Experts of a small language model.
Experts: 24 experts in each of 6 layers, 144 squared ReGLU neurons an expert, 4 picks a token, a sigmoid router, a shared expert of 192 neurons.
Training: a variant of SOAP for the experts, 385M tokens, 5868 steps.
Below are experts of layer 3 (counted from 0) of a mixture-of-experts language model. Rows are named router (the router's row for the expert), gate (a neuron's input weights, with its number), up (a neuron's input weights, with its number) and show model dimensions 96-127. Each number is 50 + 10 x the weight over its row's rms, rounded and kept within 0 to 99.
After each expert's rows: "comes after" lists some tokens at least twice as common just before its tokens as in all text. This comes from a sample of Wikipedia text that the model never trained on. Tokens count by the router's weight.

# expert 16
router:62 52 56 42 36 61 54 54 48 66 63 53 40 73 52 58 37 42 59 47 66 48 49 50 36 42 56 37 49 44 35 50
gate0:29 41 46 50 36 55 45 42 50 36 36 46 45 49 43 46 61 53 52 59 57 49 60 38 65 54 46 63 51 56 59 45
up0:33 44 64 56 40 48 54 59 31 48 45 31 38 46 46 55 44 57 60 69 53 50 65 56 63 61 57 65 48 48 55 43
gate1:39 54 59 61 45 35 41 61 40 38 33 37 41 53 43 44 46 53 49 48 63 68 58 70 56 62 45 56 53 46 56 57
up1:61 50 34 45 51 73 60 35 61 62 68 62 57 52 56 52 59 49 48 48 38 41 37 31 57 41 47 46 53 51 48 48
gate2:54 49 31 64 55 64 62 36 51 67 51 49 52 66 43 48 34 44 43 42 46 47 29 52 54 60 51 55 62 58 57 64
up2:55 59 31 56 47 64 68 55 48 36 47 57 54 64 42 40 40 48 52 51 48 51 43 49 47 43 48 44 69 61 59 48
gate3:50 62 59 49 64 47 45 56 50 55 53 52 51 52 53 34 49 52 40 49 52 42 36 56 55 69 42 49 60 42 53 52
up3:61 56 48 67 55 55 29 50 54 55 40 65 56 45 62 44 36 43 40 47 45 59 44 44 32 69 58 63 57 57 66 54
gate4:54 42 55 63 65 59 52 50 49 57 44 49 43 45 46 56 41 64 42 43 43 41 49 45 72 55 45 53 44 55 53 64
up4:32 43 53 50 43 55 56 48 38 55 48 42 46 51 54 57 62 47 53 37 50 54 67 36 39 39 52 50 53 52 47 48
gate5:41 60 53 41 53 49 38 46 38 48 45 51 51 36 58 45 57 49 56 44 40 40 34 40 41 65 32 65 49 57 64 51
up5:45 40 43 43 57 57 35 65 35 53 70 43 36 49 54 58 60 59 62 43 62 52 54 37 37 60 44 46 41 52 55 40
gate6:56 58 49 51 56 60 31 60 36 50 55 65 68 55 56 39 75 45 35 48 61 56 46 52 73 47 69 47 46 61 43 41
up6:56 48 39 55 53 43 61 44 63 45 40 31 41 46 41 54 37 57 72 48 37 49 41 48 30 39 39 61 61 52 63 50
gate7:53 44 50 34 53 57 51 43 36 63 52 51 47 32 23 51 54 62 53 56 51 49 54 47 48 42 35 42 55 61 38 46
up7:50 58 50 67 40 54 45 65 70 59 44 51 70 45 75 42 66 34 48 57 57 66 58 45 50 59 41 48 50 42 58 53
gate8:62 58 33 53 58 63 41 57 44 48 60 49 60 44 55 59 48 52 42 73 42 38 36 57 58 58 63 51 64 64 62 48
up8:44 60 70 37 47 44 64 61 53 61 67 66 60 50 60 58 52 50 35 35 71 55 47 41 46 36 64 52 31 39 48 52
gate9:58 54 54 50 72 40 62 49 56 45 61 56 63 58 54 41 65 59 35 52 39 48 30 48 62 63 50 39 70 54 61 51
up9:60 62 43 45 26 45 34 44 52 49 53 56 53 30 64 46 48 38 63 44 66 34 67 41 39 39 52 65 46 22 61 64
gate10:63 60 40 45 51 58 58 58 47 53 48 58 56 45 23 50 37 59 39 52 45 42 34 62 53 62 39 43 44 41 38 63
up10:36 41 43 34 55 48 58 66 33 51 45 53 41 51 50 53 56 45 49 48 35 52 35 35 52 48 46 46 55 56 39 51
gate11:67 52 65 32 58 63 47 45 52 53 35 40 69 53 31 46 70 57 68 45 45 57 49 35 63 46 49 52 56 57 49 52
up11:52 60 54 43 55 51 49 58 44 45 26 41 41 67 41 42 60 57 54 51 63 56 45 47 56 55 63 49 57 51 57 55
gate12:42 59 57 57 61 73 55 38 41 53 48 62 54 51 45 65 61 44 42 59 42 43 59 44 59 49 43 46 61 73 73 58
up12:40 51 52 61 69 52 56 20 34 62 67 61 56 54 48 54 54 46 41 59 44 56 49 39 64 49 39 51 49 52 67 48
comes after: " ", " (", ":", " \"", "===", "="

# expert 15
router:53 41 47 58 31 47 54 58 51 60 49 68 37 56 61 51 43 42 50 41 63 59 39 41 40 41 54 42 53 40 56 48
gate0:50 37 50 38 30 61 65 49 44 44 41 47 68 62 40 49 38 39 45 51 37 38 51 43 58 63 51 59 64 61 57 57
up0:43 35 52 35 38 38 44 62 54 33 41 42 31 70 25 39 30 64 72 33 39 50 54 44 52 55 38 64 56 67 61 58
gate1:51 42 46 25 55 47 43 47 50 49 46 56 61 46 45 44 53 63 47 49 44 34 46 53 43 59 53 65 59 61 54 49
up1:30 38 55 70 54 65 52 60 34 45 43 63 42 52 52 37 43 54 30 36 73 31 38 52 44 52 50 45 54 56 48 52
gate2:61 67 66 36 45 53 50 42 46 54 55 52 47 57 49 52 70 37 59 50 30 38 59 61 65 51 31 45 56 41 42 44
up2:41 54 34 54 54 60 51 53 72 49 44 43 39 63 44 38 33 49 40 41 64 59 46 56 42 47 69 50 39 55 67 45
gate3:53 41 58 60 54 64 52 34 53 50 40 33 42 49 49 38 48 44 52 62 51 49 51 49 50 45 50 70 69 37 46 37
up3:46 50 48 65 38 53 47 40 41 60 56 48 43 50 62 47 35 55 33 40 73 47 57 35 60 48 52 58 49 43 46 46
gate4:38 50 49 45 62 80 52 40 28 57 62 57 44 42 53 41 63 57 42 51 54 42 32 39 44 61 44 48 59 48 39 55
up4:40 43 59 40 60 76 55 61 54 54 55 53 66 51 49 69 46 60 50 41 41 33 57 65 59 60 66 52 61 47 42 38
gate5:52 57 50 54 52 68 67 52 37 58 37 59 55 64 54 40 50 62 40 40 43 55 40 63 67 58 36 60 45 38 59 47
up5:55 43 54 45 47 32 33 42 57 43 61 43 39 37 46 59 45 44 59 60 56 40 59 44 32 48 58 37 50 68 39 54
gate6:65 40 59 37 46 63 59 49 58 44 38 47 44 47 57 45 60 61 36 55 51 36 42 64 51 63 42 37 64 49 56 50
up6:59 43 46 48 49 40 65 44 38 57 46 42 48 54 60 39 31 60 47 48 72 58 56 41 50 42 69 32 52 51 46 45
gate7:47 50 56 47 66 67 48 57 48 46 45 70 47 74 37 64 35 61 51 51 47 44 40 50 64 53 40 41 49 46 44 73
up7:45 63 31 51 37 37 37 48 59 45 56 37 53 38 53 53 47 36 70 53 50 61 60 47 38 45 51 50 42 58 50 53
gate8:49 45 46 47 53 43 43 39 59 54 44 49 52 47 23 54 56 56 38 56 48 52 52 42 51 60 39 53 56 53 65 61
up8:58 54 43 47 48 52 50 35 62 56 42 53 40 53 22 60 59 55 40 55 62 66 43 44 55 61 37 61 61 57 60 44
gate9:57 42 46 48 39 55 58 55 47 50 29 53 56 54 52 44 42 58 44 51 50 49 44 46 66 47 34 43 57 57 56 55
up9:59 50 47 44 35 55 55 51 48 48 25 58 61 50 54 51 35 60 46 43 55 48 45 50 65 51 37 43 55 50 53 54
gate10:30 41 40 36 54 59 49 36 40 35 50 41 55 47 38 56 54 57 47 48 26 31 24 52 49 55 39 72 76 50 41 53
up10:32 49 54 51 61 41 48 58 62 30 55 36 38 42 51 47 49 54 39 58 38 33 30 53 47 37 58 56 72 52 55 79
gate11:45 43 62 40 43 63 40 31 46 63 66 30 54 45 37 57 47 61 54 61 49 36 40 48 49 37 54 56 56 54 59 45
up11:36 52 59 38 58 57 44 38 39 58 51 38 59 53 39 47 45 64 48 71 49 30 42 53 58 49 47 61 60 49 67 40
gate12:46 44 52 35 46 58 52 60 48 52 56 62 60 65 42 47 60 45 43 75 25 44 35 46 72 37 37 41 57 61 41 51
up12:43 47 59 61 65 41 47 32 37 57 61 59 65 38 43 37 61 45 42 36 49 50 46 51 36 45 47 53 45 46 64 52
comes after: " |", "|", ";", ":", " /", " August"

# expert 11
router:53 35 42 46 28 44 56 71 44 53 38 42 61 62 53 51 42 36 49 61 72 53 59 61 57 56 62 36 44 44 20 26
gate0:45 58 63 63 51 67 58 30 46 50 63 31 39 64 44 59 54 62 48 41 59 59 43 50 56 50 34 50 63 62 53 53
up0:50 59 70 63 42 74 68 39 52 47 50 36 26 76 46 52 45 55 57 41 64 73 42 51 46 42 49 29 62 67 56 50
gate1:53 41 53 46 37 63 55 39 46 48 41 48 44 43 45 76 57 47 50 42 36 43 51 45 63 52 39 62 56 57 44 44
up1:32 56 48 46 65 44 39 55 45 48 68 58 57 35 65 37 53 53 38 58 60 71 46 37 47 50 48 50 60 51 49 62
gate2:67 38 53 46 50 55 39 54 30 43 35 44 54 62 49 52 50 44 47 54 64 44 56 63 48 56 39 40 39 37 31 48
up2:35 66 43 51 55 51 63 49 77 50 66 52 43 42 51 51 51 64 56 45 37 51 42 35 51 43 56 58 63 60 65 51
gate3:30 43 48 48 47 60 47 57 37 51 47 52 63 36 56 38 51 42 52 39 48 49 46 63 47 57 30 55 57 59 65 37
up3:56 74 47 35 60 34 54 42 67 42 44 41 47 51 39 50 43 61 36 57 29 47 37 54 60 49 47 41 52 39 42 47
gate4:58 45 36 43 48 62 49 39 51 32 54 52 60 47 44 62 50 52 62 51 40 35 25 51 62 60 41 63 52 58 49 68
up4:55 59 64 60 64 33 57 56 64 59 49 33 61 59 53 69 52 64 43 53 51 46 51 53 45 54 40 43 40 42 46 46
gate5:52 58 45 64 55 55 50 52 48 43 60 48 50 50 40 43 64 46 37 60 52 40 37 60 50 53 36 58 62 37 44 68
up5:38 42 52 45 28 53 62 40 64 50 53 54 43 57 50 51 40 47 56 32 58 57 55 39 56 51 43 49 50 49 45 54
gate6:43 68 38 51 46 58 64 36 52 50 51 31 36 49 50 58 47 44 44 47 39 25 53 71 47 60 50 61 60 55 47 55
up6:49 49 52 71 41 45 57 69 50 41 45 58 63 39 71 35 36 46 49 48 67 55 44 57 45 29 51 33 44 55 53 61
gate7:53 64 39 52 52 57 45 25 29 31 67 59 51 62 35 55 47 51 52 42 33 35 53 55 40 56 33 58 56 67 46 44
up7:44 40 58 51 53 52 48 66 59 57 41 55 52 39 53 46 65 46 30 47 77 75 40 43 37 47 68 38 42 34 35 61
gate8:52 56 61 59 40 44 53 53 46 44 43 71 44 68 40 50 57 52 54 64 43 47 43 43 63 57 39 53 65 48 58 64
up8:78 34 42 54 63 32 51 42 59 57 50 53 33 56 47 61 44 42 54 61 50 63 47 49 59 54 50 46 51 35 52 65
gate9:59 44 49 55 41 65 55 37 31 38 41 55 46 41 51 61 49 40 41 69 60 47 50 54 39 51 63 39 56 53 52 52
up9:53 42 52 52 38 41 49 60 44 55 36 49 46 42 62 72 50 30 31 84 61 45 67 58 45 51 65 45 51 65 36 45
gate10:48 67 46 36 36 62 62 35 64 45 63 29 56 49 51 41 47 48 50 36 34 50 44 62 47 65 49 40 63 60 40 55
up10:44 58 53 49 36 68 56 56 50 61 54 36 38 43 50 41 37 61 59 48 60 51 39 44 46 36 48 50 55 55 48 49
gate11:39 59 53 46 36 60 44 43 49 32 59 39 67 44 49 60 44 43 51 54 50 50 42 52 60 60 31 52 76 43 50 56
up11:39 51 50 46 41 49 50 57 61 36 60 44 79 50 56 53 47 39 38 71 52 56 51 50 62 62 35 50 72 42 41 41
gate12:33 65 48 46 50 50 50 54 58 47 48 45 39 67 43 55 49 51 52 50 48 72 55 61 51 54 58 32 50 38 33 47
up12:73 40 55 56 48 50 53 49 40 56 48 47 64 26 55 44 52 39 47 50 53 31 48 38 51 42 38 69 51 63 72 55
comes after: " the", " a", "-", "'s", " The", " an"

# expert 23
router:28 45 46 60 33 37 46 54 33 56 46 36 43 43 70 41 33 45 35 49 60 52 40 30 46 31 42 47 46 46 44 56
gate0:41 59 54 41 55 39 54 63 35 52 50 41 60 50 45 52 48 59 46 45 53 41 32 45 44 37 52 76 69 68 37 54
up0:62 36 47 51 55 53 51 39 65 44 49 67 40 50 51 51 40 44 59 64 40 52 63 59 59 65 42 30 38 27 65 49
gate1:51 54 63 54 53 60 43 39 40 46 47 59 50 62 64 64 45 32 60 50 25 36 46 70 43 61 53 52 62 62 47 37
up1:38 49 58 47 66 52 63 59 50 69 33 43 74 38 35 56 57 50 34 61 41 53 56 46 54 57 43 66 53 41 51 38
gate2:66 55 35 30 53 51 32 44 39 54 53 61 62 50 48 55 57 74 59 50 32 55 39 47 65 45 57 34 62 58 51 54
up2:48 54 63 44 34 54 66 41 71 51 27 44 55 42 47 45 43 51 49 56 52 26 63 50 50 72 46 48 54 56 50 37
gate3:56 43 52 39 55 39 44 18 55 38 48 50 67 61 41 64 30 44 58 46 51 28 45 69 55 52 53 59 54 56 55 61
up3:53 44 51 49 48 44 55 33 65 54 52 52 53 56 39 65 34 54 59 37 59 31 55 54 43 59 57 43 51 40 56 64
gate4:72 53 39 49 49 57 38 31 56 48 54 43 49 58 44 54 47 45 59 34 34 45 53 56 45 54 50 42 64 48 65 60
up4:32 60 58 50 46 32 60 66 44 47 58 45 58 42 58 45 50 48 49 65 58 49 45 48 48 44 56 60 43 53 34 38
gate5:61 36 44 42 50 69 49 46 57 47 60 39 47 44 53 65 50 50 60 55 33 32 75 37 50 38 40 48 37 37 34 58
up5:61 34 45 42 51 67 49 49 60 49 61 41 53 45 55 56 52 50 63 54 31 33 78 38 47 40 41 50 41 35 30 60
gate6:56 63 46 53 55 51 64 47 60 47 40 53 53 48 36 50 45 59 52 58 51 37 32 56 42 50 68 48 56 50 49 56
up6:50 65 57 60 54 48 51 41 40 43 44 59 36 62 40 51 34 64 49 55 31 52 51 43 56 40 34 37 59 35 47 45
gate7:63 56 23 50 48 56 35 40 49 46 55 55 59 62 38 59 41 52 63 61 48 43 67 66 60 70 50 46 51 52 48 61
up7:41 34 49 43 43 60 52 53 66 39 68 55 57 53 51 49 36 58 60 50 58 50 44 61 59 40 52 50 57 42 48 39
gate8:51 37 50 57 47 54 54 60 48 43 50 57 39 57 45 52 54 50 46 48 42 40 33 62 58 64 51 34 57 41 46 50
up8:65 65 63 45 46 49 33 44 51 59 45 62 68 67 47 32 60 51 49 28 48 54 69 47 48 32 58 54 48 58 37 52
gate9:61 46 33 47 49 49 62 44 53 62 58 34 53 58 58 43 54 49 60 47 30 32 49 59 57 51 42 47 60 74 46 48
up9:29 49 60 57 49 43 48 50 51 44 58 53 45 37 35 44 71 58 58 68 61 42 74 34 66 34 47 62 52 70 52 64
gate10:56 51 42 42 52 64 53 49 49 50 53 68 59 62 43 49 53 57 63 62 47 44 39 61 61 46 44 53 75 46 63 59
up10:28 37 66 61 50 39 69 46 47 48 58 40 46 50 57 48 41 45 32 31 59 49 68 40 41 59 61 52 49 54 48 54
gate11:54 59 55 49 48 54 42 54 59 56 40 57 52 67 46 58 47 50 35 62 66 48 42 59 45 69 44 62 57 50 61 44
up11:45 44 39 60 44 47 49 45 45 45 48 37 39 36 52 44 53 53 57 37 38 49 45 41 66 20 58 47 44 43 47 66
gate12:52 51 34 69 37 54 43 58 54 42 52 32 55 54 39 56 57 62 57 42 43 39 57 39 55 54 49 39 24 55 48 55
up12:63 63 52 67 43 62 33 50 55 45 38 35 52 51 52 54 45 66 48 39 39 37 61 47 75 66 52 46 56 38 49 39
comes after: " |", "|", ";", " August", " November", " October"

# expert 5
router:51 58 41 55 42 59 42 57 49 65 66 58 41 62 55 26 49 33 63 25 67 48 31 63 35 38 56 40 47 39 39 54
gate0:49 57 32 45 53 63 55 35 31 33 39 46 55 55 51 58 54 54 36 56 47 44 58 39 41 67 40 72 55 62 42 30
up0:63 52 47 34 47 45 48 42 43 38 63 39 51 31 43 48 37 56 60 65 46 50 48 54 20 56 39 45 37 59 44 45
gate1:45 51 56 55 43 61 65 37 37 34 52 48 44 38 45 70 48 50 36 67 43 40 33 44 45 49 46 51 52 63 51 52
up1:58 50 40 49 40 37 41 45 57 51 53 50 65 53 53 42 38 55 52 44 58 42 48 64 54 54 48 48 50 41 50 46
gate2:49 33 53 47 70 59 38 42 42 35 46 28 54 57 60 53 51 46 53 40 45 35 41 47 47 56 41 65 54 57 44 59
up2:32 61 47 51 60 48 44 46 51 37 55 27 36 39 37 54 56 68 54 42 45 47 43 54 31 59 55 39 59 61 26 43
gate3:50 47 55 54 25 53 65 43 37 58 44 45 59 49 50 60 48 62 54 60 50 47 41 52 78 59 34 40 55 57 43 54
up3:36 57 55 49 59 52 52 44 65 66 52 55 42 54 51 49 51 44 68 52 51 40 66 32 28 45 60 78 57 39 72 46
gate4:51 45 51 41 54 43 51 51 46 66 37 56 45 58 47 61 45 48 48 57 39 38 44 47 45 48 53 50 66 57 51 54
up4:51 51 51 44 59 40 39 50 64 51 49 55 40 40 49 55 54 44 43 44 51 54 39 40 46 52 53 37 54 58 60 37
gate5:39 38 61 49 47 63 64 53 43 40 55 40 58 51 64 71 52 56 44 43 44 38 39 31 55 48 51 58 70 34 45 47
up5:42 41 58 51 45 61 55 55 42 57 54 42 54 38 63 64 53 53 63 34 30 34 35 30 62 63 20 57 56 59 55 60
gate6:43 37 58 52 52 50 68 55 45 38 41 46 62 50 57 64 54 55 56 51 37 35 36 60 47 54 48 58 68 66 55 45
up6:34 42 48 45 43 59 49 48 48 45 67 53 44 53 29 54 35 35 49 63 50 67 44 58 43 49 50 52 47 25 55 52
gate7:45 42 56 54 41 56 50 44 54 45 53 60 50 46 38 69 46 65 47 68 43 33 58 46 35 48 32 46 47 39 44 58
up7:58 61 56 56 43 50 40 55 53 57 64 45 44 49 59 59 46 43 47 55 58 60 60 69 50 54 32 70 51 57 64 44
gate8:63 42 40 49 50 59 51 33 61 34 61 41 47 53 21 62 63 45 47 35 31 35 56 64 56 63 41 56 52 37 50 54
up8:55 44 42 36 47 60 44 60 55 35 37 64 71 46 61 67 50 48 62 32 29 59 68 59 65 61 50 46 53 54 43 51
gate9:62 44 61 45 41 37 48 53 39 46 44 50 52 43 36 67 28 45 34 61 43 45 45 43 68 72 39 63 58 53 58 41
up9:39 69 53 55 55 64 53 58 46 50 49 48 51 49 73 61 45 60 62 60 44 51 62 49 48 37 37 56 56 63 54 46
gate10:41 44 42 55 35 54 67 54 48 55 60 31 40 64 44 57 45 57 68 49 32 47 51 54 62 63 42 61 60 55 60 42
up10:39 43 35 46 38 54 65 34 52 54 49 37 40 53 38 48 40 61 48 39 38 49 50 50 53 52 54 34 57 71 54 29
gate11:50 52 64 45 56 39 58 54 36 40 47 38 59 55 44 42 34 65 39 45 39 42 61 43 55 47 56 52 65 56 57 46
up11:32 50 46 64 46 66 43 57 30 30 41 48 52 56 62 50 53 44 49 47 47 50 55 34 50 61 31 50 61 40 66 53
gate12:65 70 60 24 72 41 41 53 53 35 58 38 62 47 59 36 46 47 29 56 46 52 59 72 43 64 44 51 43 36 41 40
up12:64 73 60 28 67 37 44 68 63 47 52 50 67 34 56 38 53 48 38 53 56 62 58 55 44 55 52 47 39 36 47 43
comes after: " ", "19", "20", ".", "–", " ("

# expert 14
router:46 51 48 52 56 57 46 57 33 61 56 64 68 56 53 56 62 37 54 50 55 57 43 48 48 41 49 54 45 39 43 55
gate0:79 60 46 36 45 60 54 28 37 50 73 57 38 55 58 63 55 44 64 47 35 30 62 69 49 59 46 43 62 62 56 49
up0:49 56 50 38 39 54 42 51 46 47 74 55 55 63 48 63 37 38 68 34 39 49 48 40 43 47 53 51 53 34 50 47
gate1:54 60 52 61 51 55 49 55 47 49 55 66 53 59 53 61 58 44 29 40 46 32 68 34 59 38 51 42 38 45 52 48
up1:65 49 50 34 55 58 60 42 56 40 42 29 28 40 41 43 50 57 66 51 59 60 20 67 48 61 38 50 48 55 35 46
gate2:66 47 44 55 44 53 36 50 56 41 66 48 60 60 43 50 39 56 38 63 49 35 43 55 57 64 65 45 53 55 54 36
up2:81 56 42 50 62 56 42 37 49 45 74 41 51 50 41 49 39 41 45 60 46 28 45 45 55 65 69 56 46 54 58 27
gate3:41 35 36 55 52 54 42 41 38 34 51 49 51 49 41 52 47 69 45 47 31 41 34 45 49 40 28 80 61 52 43 46
up3:63 50 38 46 64 58 40 55 45 58 40 44 39 68 60 43 52 55 57 38 48 59 64 57 56 48 78 37 33 48 65 28
gate4:48 34 48 49 68 59 41 28 51 54 46 56 53 69 48 54 40 38 49 43 40 44 62 36 70 53 40 59 52 55 57 54
up4:67 23 48 46 45 50 45 33 62 54 53 47 40 60 49 51 48 39 66 40 38 41 56 47 75 46 31 64 47 42 53 63
gate5:62 61 49 39 31 70 55 40 28 54 56 33 58 47 56 48 39 46 59 46 45 45 52 58 48 54 47 54 66 65 36 38
up5:41 39 45 54 65 42 51 66 58 52 40 66 27 41 53 53 49 61 43 62 58 63 42 52 42 48 64 46 40 42 58 48
gate6:28 44 46 44 58 70 55 48 53 42 55 47 44 33 39 55 55 51 63 54 50 53 23 51 59 56 39 67 64 49 42 53
up6:65 59 64 64 70 45 51 54 48 58 52 48 77 31 69 24 56 71 34 47 56 39 60 67 33 43 52 62 46 54 51 48
gate7:57 62 45 47 42 53 43 44 51 55 42 57 60 70 36 51 56 54 50 42 54 34 64 50 65 63 49 51 51 58 69 39
up7:62 53 55 58 52 53 49 37 59 47 75 43 41 55 65 64 63 53 56 64 56 41 60 63 42 53 57 43 30 34 43 72
gate8:61 50 59 49 31 53 44 47 39 36 53 47 71 57 37 47 57 38 58 54 44 43 42 65 60 59 47 52 60 52 62 47
up8:57 41 54 48 39 55 62 58 51 37 49 43 73 50 37 62 39 28 57 50 61 49 55 47 51 62 45 57 45 55 60 38
gate9:58 62 44 51 53 58 65 47 52 40 40 39 41 32 52 48 39 67 46 46 35 47 39 64 57 57 41 47 64 45 56 42
up9:54 30 60 39 41 41 35 66 56 48 60 69 65 71 56 47 65 36 51 69 54 40 60 52 64 47 59 43 31 59 37 57
gate10:42 35 45 38 59 63 53 44 48 65 58 52 47 24 41 75 64 55 34 42 45 49 68 43 48 58 24 35 42 62 33 54
up10:55 68 56 56 48 42 48 53 57 39 48 40 49 88 54 34 36 49 66 55 50 53 29 57 56 40 72 63 56 47 61 48
gate11:70 68 43 35 43 71 55 50 44 50 63 30 45 39 38 65 54 66 55 56 39 30 52 38 55 47 57 49 41 55 52 55
up11:56 42 65 48 25 42 52 45 57 37 47 43 45 50 62 39 55 59 43 52 59 39 51 63 55 46 62 55 45 40 33 53
gate12:61 39 33 52 45 55 61 37 38 39 58 41 69 53 44 64 59 46 56 48 35 57 54 57 59 44 60 56 45 40 68 55
up12:42 37 31 61 68 50 57 51 67 43 49 38 41 53 56 39 47 32 43 69 48 44 39 54 42 50 34 47 68 49 31 58
comes after: " |", "|", ";", " /", " August", " October"

# expert 7
router:57 48 38 52 41 72 50 56 55 74 50 78 33 71 63 37 43 57 39 32 51 56 39 52 39 42 56 43 46 41 41 41
gate0:41 54 56 42 58 39 55 50 34 45 53 43 53 36 44 53 48 46 52 50 34 45 49 54 55 70 36 53 52 81 40 52
up0:78 66 55 43 54 52 72 42 36 63 50 35 58 49 49 54 57 42 58 31 51 51 63 68 65 53 48 62 30 57 50 45
gate1:55 45 64 47 38 55 56 26 36 43 60 51 71 38 44 37 60 65 60 38 38 31 57 33 56 45 32 44 54 35 59 54
up1:35 44 43 51 50 61 48 57 49 54 48 43 55 49 55 54 41 59 31 59 76 57 54 61 37 49 52 61 34 44 48 40
gate2:61 42 51 42 35 54 55 39 54 55 58 42 51 35 44 51 59 45 51 64 48 24 58 57 50 53 50 61 57 42 55 44
up2:44 47 48 62 40 46 44 61 49 55 62 48 51 56 55 39 46 48 66 39 61 50 62 47 73 50 38 43 51 41 55 68
gate3:42 48 48 64 47 36 37 46 56 47 47 42 59 53 49 66 36 57 54 45 58 25 49 38 64 66 46 68 47 54 56 48
up3:61 41 52 41 38 65 72 62 49 63 55 31 57 43 40 55 31 26 40 58 50 54 42 58 60 49 39 45 52 57 36 66
gate4:78 71 59 45 54 46 56 45 48 43 57 47 67 59 43 50 51 52 55 64 50 40 42 53 53 44 45 43 67 68 47 56
up4:45 57 60 61 41 46 45 50 35 45 58 51 60 42 49 41 54 44 56 62 59 34 57 48 54 61 43 54 59 88 66 59
gate5:46 56 57 47 40 59 44 36 55 46 65 52 44 54 32 55 58 47 53 63 53 35 56 40 63 47 47 70 52 41 42 55
up5:52 57 55 35 59 38 38 67 59 57 39 53 56 38 43 52 37 64 47 43 47 60 47 46 16 52 45 60 67 44 59 33
gate6:52 48 51 38 66 47 62 38 41 16 56 51 43 73 39 64 42 48 48 37 53 32 59 46 57 35 60 49 67 42 40 54
up6:63 41 48 45 57 46 59 40 58 53 42 61 36 48 61 60 34 39 48 48 61 42 60 48 43 53 52 45 37 36 49 28
gate7:44 60 53 42 42 45 56 34 39 44 45 45 64 45 24 50 53 44 52 51 30 34 46 49 55 55 40 62 70 40 51 41
up7:61 30 47 50 51 50 64 59 58 68 41 27 39 49 43 40 54 61 50 50 56 53 44 45 44 42 53 55 64 63 55 57
gate8:55 65 62 49 55 43 43 35 34 33 45 34 57 51 41 40 47 49 51 70 58 39 31 52 68 59 41 54 54 40 63 53
up8:64 58 49 42 62 40 45 45 37 61 38 29 71 63 53 43 44 51 44 50 58 37 38 36 72 63 40 31 59 41 53 36
gate9:60 63 51 50 43 40 45 50 43 43 53 44 50 43 37 57 69 48 62 67 37 38 66 52 43 52 36 60 47 45 63 61
up9:60 39 43 47 27 51 43 28 44 43 54 46 46 56 49 48 44 54 42 42 45 53 40 45 63 45 48 49 39 70 47 53
gate10:54 66 45 34 50 40 56 54 48 63 58 52 47 65 53 51 45 52 51 57 41 46 34 50 47 63 33 45 61 49 52 53
up10:55 31 44 39 58 40 49 55 53 62 62 57 52 72 40 53 31 52 40 44 54 49 54 66 65 53 67 37 42 42 64 70
gate11:41 62 66 51 50 56 38 34 49 26 44 40 55 40 45 35 43 45 45 60 46 33 38 58 48 52 50 69 70 46 35 50
up11:50 61 58 47 51 69 39 48 49 47 64 48 27 35 42 49 49 47 65 40 42 52 52 48 27 55 66 35 68 25 53 59
gate12:48 37 38 72 38 48 45 56 33 38 55 39 60 50 61 66 53 41 58 54 46 30 62 70 47 58 43 55 39 50 43 63
up12:43 66 42 62 69 52 61 60 48 61 51 69 54 66 58 36 43 61 32 37 47 51 41 52 40 48 63 45 62 50 64 41
comes after: " ", " (", "–", " \"", " $", "00"